config.yaml
n_layer: 17
d_model: 128
n_experts: 256
moe_layers: [1, 3, 5, 7, 9, 11, 13, 15]
balance_bias: true
lr_router: 0.00198
beta1: 0.95
beta2: 0.99
Below are experts of layer 3 (counted from 0) of a mixture-of-experts language model. Rows are named router (the router's row for the expert) and show model dimensions 0-127. Each number is 500 + 50 x the weight over its row's rms, rounded and kept within 0 to 999. Numbers have three digits each.
After each expert's rows: "mostly gets" lists some tokens that are sent to it at least half of the time; "gets" lists some tokens that make up at least twice as much of what it gets as of all text. This comes from a sample of Wikipedia text that the model never trained on. Tokens count by the router's weight.

# expert 219
router:537597522475490467482460593419538515516562512429486467621557437501506550444572544534505475512471484594555474459479519451524503518533566483504555564506491456550557516528474534463639547536497506369464556590445470485525533487442481400531436441470481505449558432475522426423453443452456445470531462496454471412528509456503559527441503548522587457510569521500487449411442628529503533450544
mostly gets: "ations", "ions", "ents", "ters", "ers", "ities"
gets: "s", "ers", "es", "ts", "ies", "ations"

# expert 158
router:481546525507338499462468557547471550456572596497524441492572443467490641493614462555479479586404569576530516519454526493510474405476538490476528492511499499540462499481476601504534485483546486494468570536503462547477551467548499477568447474517600498433538403396543501487513472461449516552518505547481529423442536478561528527429430533495501515499473569483418447474391545508423586473487
mostly gets: "am", "az", "ward"
gets: "am", "a", "m", "A", "im", "ir"

# expert 128
router:504529533508361429498429530498457593451502584526536422503481454464547476489472526487373527520490432530510520443447499556405562499485508548497584553528542489404587478492561512425538485595505533478553496564470375534534569416483392437519453508489548628454509438471532564466558516512555515485502507555504470515495558426526589470416470566583521454447519470478449485460493501494508542472489
mostly gets: " the", " his", " her", " its", " their", "The"
gets: " the", " his", " The", "'s", " her", " its"

# expert 218
router:535530462459485500523466552469463510557478530504490445522461411497520582504498446506533468501483497541475467524463475527525535562492490521509552566564451452511496536464488480467527521505478478386635507569491396529481598498453479492653485566485629566397486446488510518383490425509522459477513478523520522361483518477486617463399513526519580447391514497539542496507497626443502534462515
mostly gets: "ated", "ted", "ished", "|---|---|---|---", "ed", "ating"
gets: "ed", "ing", "ated", "ation", "ate", "ted"

# expert 125
router:519559504505477424472554491454431519563561474474471524637543390515484598547551571526531539473504440522521406522494552461584603498564493452521495582507529461450515516480472436457493567577444509454529471526463434520465498538471522455564499428518477567447499450488568434456474404492461430492466500598386457450452545400487528440478483541514530472519556469575458475393446593539516545534531
mostly gets: "s", "es", "ts", "ions", "ins", "ings"
gets: "s", "es", "ers", "ts", "ies", "ions"

# expert 36
router:535621556519506493500386507514502557501514511538440428623469454510524635558507466506517457477462439563405505475475549543568503479481479489452559498416446442477501446518454534454583543498437498522564541503518394443533491417520526375551515531437515558436561501464534456474517499447463522482495416520470432404491565469516524451447460538515547525481586531559519543384546497541406551490517
mostly gets: "90", "7", "80", "9", "08", "07"
gets: "7", "9", "8", "6", "5", "4"

# expert 135
router:527541501447485379485482515569416571428482499499429538581484442511542569542580483578449443521520504549543511542469534495536514520523509523514497523551435523461538447401589496499560548560490512490555543504433465513443548424457506461512523473487627582406563449472597536442513418444385360497502465530467484455457538406478598568536471570418500491493527530552505475477484506450477526518482
mostly gets: "e", "a", "ia"
gets: "e", "a", "o", "ia", "es", "ie"

# expert 236
router:566561500473383422436369509493454509528585532519457520525563472487510514557541576608503463537582487533464530472519507485492524427461542602400485563527556429495561469399518472485463496534559544454568500522466434426524475530473488412490492492451502600418586502526560457437450488498426479513476449608529537485496550442482580432507427564534454491486519572457502488463477532495435597479491
mostly gets: " where", "al", "als", " al", "ral", " an"
gets: "al", "n", " an", ",", " al", "ong"

# expert 44
router:613523453500386481469558501489430567477498478467534503559504443565544605536583478532469441528553497566504496514360502509505529471483464499471527504501489484435552496489481510324566541498456483466490501549493493426504522429454511546527555489506529495460508478518603459469549390500425438480539513549451416464409608508508523469471471521579529440464523617552497487392523568509478574472535
mostly gets: "á", "é", "iel", "z"
gets: "z", "ia", "a", "é", "á", "j"

# expert 78
router:493481475447482472525466494481467530475507620485434403520511447520455579533549461518539473541512510440518496532477507495552533478517488500500557495530451415509511511407442523448521530556440553448616434557522425478498460565532479470600505580477583554518533420457556472381536473514494508498571485475579508416463516528536620498440467474534576426383485428629476457446542602548480539519462
mostly gets: "ed", "ing", "hed", "ced", "ating", "ished"
gets: "ed", "ing", "ated", "hed", "ted", "ished"

# expert 177
router:496556566573363502407479552528506500463559545592588489598588476453508562474575543481400427531433478516501542541475463555524460543537459503471550455505488421443492492463556472376469552531417481467556435570517472489479444463533542440524528542445492504424616531492476449483511371471488531499479551526497510414496542536436563513470485570523508462483622539529481448484453530519434533508509
mostly gets: " Mar", "usic", " med", " Fran", "aj"
gets: "ar", " Mar", "on", "as", "usic", "ch"

# expert 95
router:540632505525512433558451600530530523416491525529467485633510469442490514570493503529503499479436437553430464469443478564460490472466441509483536527480507482377507473533541555483551570549460505510561482500552453496480592459475537419510510530504486548432558515446558447518504485443473494480597428547474524394452561456465465501356475464495617536515573572536522528409456478521410554507550
mostly gets: "90", "08", "05", "07", "06", "04"
gets: "9", "8", "7", "6", "5", "4"

# expert 204
router:535565512534509426464451493541483602436539500489448482638555471497542481485509460516493530476459481507431504485462546479414456472459440460438484542522552481465563513513626483517554525576483518471533504451549433484459495481526470456543573536471513521386585366461499421510527471394449499499564420504527531474517546388425534434464508522521550434520559508578535491366418486555472563557523
mostly gets: "50", "40", "35", "45", "32", "70"
gets: "3", "6", "7", "9", "5", "4"

# expert 141
router:529622548519442453488529545511464531407550505501483397523521516489473518455575573564466487549564473505501577497446492425408554546543523482434569552466502520401428454451490381519542520534466566467532544581475511475492506595546471474526553500444542448446520503421519486477384467454412453555525506604572437451454481494533591538431480491555510495538519577513428503409468486512445576518525
mostly gets: "ast", "est", " South", "reat", "eat", " film"
gets: "est", " |\n", "ast", "as", "reat", "eat"

# expert 175
router:518570503570390478469492597510439503507536512537493531582525495467496493482474500538438500529546531544478465454462528486500483424574532512510497525418508443477554523433551530476599497569507581376538562489493488480560490508417526475543483464422604659463556510488512404506414451444450519457467436588541437406503512525552592486481422499444507457437509476492517521474494576552425594491436
mostly gets: "ity", "y", "al", "ure", "ion", "ities"
gets: "y", "al", "ion", "ity", "ure", "ies"

# expert 206
router:541564511501463442454498504561560543416520555546512442501586401477566486510480538475367452559500512482502554514465465527445478508496559416490513540528563517396485468512485488478554512534513597436491481495544405498481475460523451492579436534445568531441587473406563431530467427473500514547496499505467503428468510446476515580475502563438555423456516554613507439440446565456439636441449
mostly gets: " B", " G", " E", " Al", " b", " g"
gets: " B", " G", " A", " E", " b", " g"

# expert 49
router:556546590427455491401497536522513494504557509547538508529526491513476525490511499567440490551541460456519440584489462497466465550488421531456560538498555515469517452509587530482548538581467472470627450620527452447621517492489560410510470478501592452450595492439574492436405401484455456444592496576544482437538473487501555491456440528517455478369555500475520488458460490424472537452537
mostly gets: "it", "ict", "uch", " other", "ost", "ical"
gets: "it", "ic", "ost", "im", "ical", "ig"

# expert 225
router:508537486496455456384529545478494528393509570504501541533523402519474544506546503466470430560446509528529487565432459561461522480463532541483530545456499539514488461433604499490563556576430527451548499478518472552476553458569455511530458498501635579487544454417562443379530443438448462483472495560467458518407600568480569546521364511534516461528525520543435454442395530461484507458471
mostly gets: "a", " A", "ina"
gets: "a", "an", " A", "e", "ia", "o"

# expert 209
router:492497508473502453527410463574415523397546501539443495628520487538524545516525546616417442535542463505536468554470517530524432511537504524508510521548436493424519439409518468491494555553503563445647577478450542484433543429480527435542547540501519566449518494448505506500566422458411432489512447531519520411500484465443634555535507595457553446486513570539425426474517538456469513488497
mostly gets: " se", " He", "e", " he", "se", "pe"
gets: "e", "al", " he", " He", " se", "qu"

# expert 33
router:521509567565500413516417509518460552475549667547511382512555482559377585472508610519558436538518496489456462442502536543489456492466461359553564527518504563521467511511593494448485521523503608398535476509466476482573519461529501481493561521462502559410562469458547507501476461443464458517518536513444471445489503492480513475410477545507594520436483479491492508471495600488381508459509
mostly gets: " sh", " ab", " up", "ail", " new", " rel"
gets: " a", " R", "ail", " r", " sh", " ab"

# expert 4
router:495541550532477469465429569459509549502539544497472455475535535485500538421529499547489427518452486504454444525385522506463494404545510526526586476504549542406456451414584557410627508557396513493517531621479371508518609572471511435564428483549590484502557507430548528492447437520470487476528536493502512495531508394550536465401531510477556512458602530492440499471465533465455509478502
mostly gets: "per", " per", "ific", " United", " pro", " serv"
gets: "er", "ic", "per", " pro", " per", "erv"

# expert 110
router:516560511434489459409449500417487543530557509436466450539520425534505520524584519520492440497514428524541517509490517473567529506532460467486613556466492480487548520502475461469528584530446504420601493551483475552483458559455466399566472448509486665507481426510542402469494463463474520480527507523462464471458480555509526483458502531474626359560604454597400454457470564511484577461485
mostly gets: "les", "es", "als", "res", " des", " res"
gets: "es", "ers", "s", "ed", "les", "res"

# expert 157
router:516595467512436466515445518516446584478527523529520474524498389478528573467507545510419492493512499536514489485447528496444531552505536545506516538459503451402503511462532539428527539542400576432629472545444375386441577435511505473509467518463547562444527494438558460508407501506499503478494442541362500458493500486587565491491442641569546486457556579553490489471452553446489550483461
mostly gets: "'s", " his", " her", " has", " had", " its"
gets: "'s", " a", " with", " the", " his", " had"

# expert 156
router:472601517520490406497501568505421557494553529437493419553555509474444488553542491510416483500535489508543585424442485541398541546528513451445521497476577496465421479482507403480530515575494499409501543532495513451466540535490495449568498490478616518416548429488524531515451520460448469545510536640539416477426521482502612505489450484570510505538526538477438527351555525468430569485583
mostly gets: "ast", " be", "est", " are", " been", "el"
gets: "el", "est", "ast", " be", " are", " is"

# expert 126
router:488619504552393440475397501509559515405597563518533453530545455465489549588537481546465478470526544534571483544441476448508508570502448476454525506486560459492473486432544474430504566565474566503592499520527452502545447460573459497622512539440479510488502449441554465463400514443411508464516496459501512496412537540417569488490425508468510507506574503599444516482389542520433567412525
mostly gets: "nd", "id", "ir", "oot"
gets: "id", "et", "ir", "er", "nd", "r"

# expert 235
router:449542464514460449383519563397427509481516559512536475529550470492503574563493488544512473498533496518551384477441489596492436519585440476520531450554491495424530476529441456458620591600456542454578430546440476519491466498465441494546537488515673474480472449447509468544480437466451511526503488597447441524509482462515560583435476517573578447534535541464470438474543524461513556497450
mostly gets: "ri", " re", "ce", "ry", " Re", " as"
gets: "ri", "ce", " and", " re", " as", "ry"

# expert 2
router:513601569561489428514472479445422574472528636509500464482540491548507616564508520506481493517495475507417474477513491545464522523495518426438570487502490460525488515446516620399501545545455609452528521579483424455472474491512379435505514477431567487456455461503522419534439496506475532534523507505598473475495582472441513443533498572467496461406653513546416507445510556486512501442559
mostly gets: "r", " tr", " Gr", " Br", " Pr", " ad"
gets: "r", " R", "d", " r", " D", " or"

# expert 55
router:496523465444490408536470540533429572400542465541415552522559466492541641573532497548468445528547537528585499479494476516502482554528516558562533518556486484396500446395552494476440587568531537483596592500521467516500565437530514401528463502498506494477517410404518474458545415411479440522438481503441516444501490512493576550526507529479540420488517465558424454498511500388435583484483
mostly gets: "en", "e", " med", " g", " se", " v"
gets: "e", "en", " g", " v", " se", " med"

# expert 31
router:556542490463488450443548467457460540500567555512546495508535353435477607491458455482480467494438471484504525565472482526546433455456468456501524492417456571498581494506609585392443543497549549450572520537490499527532588488548489470538491525510557573402548461450501431521524440419457493574522442518448510421461514537538542468422458516544541420533567548496502542523506637426497544405535
mostly gets: " V", " N", " v", "N", " n", " R"
gets: " R", " N", "N", " n", " V", " v"

# expert 94
router:591485500518466447465425495515493521455535568517482543566557468499476575510493536499512496563470539509534481498469589488503556460426443410479526523472439515489517477544562510406574506585413513390646518601551468469554533509510551410502528495476512484408522478470559469514496450489480494595466508503509427506491540517540633539425487474535503413486560515476402449379430536474451606463463
mostly gets: ")", "),", ");", ";", " |"
gets: " |", ")", ";", ",", " |\n", "),"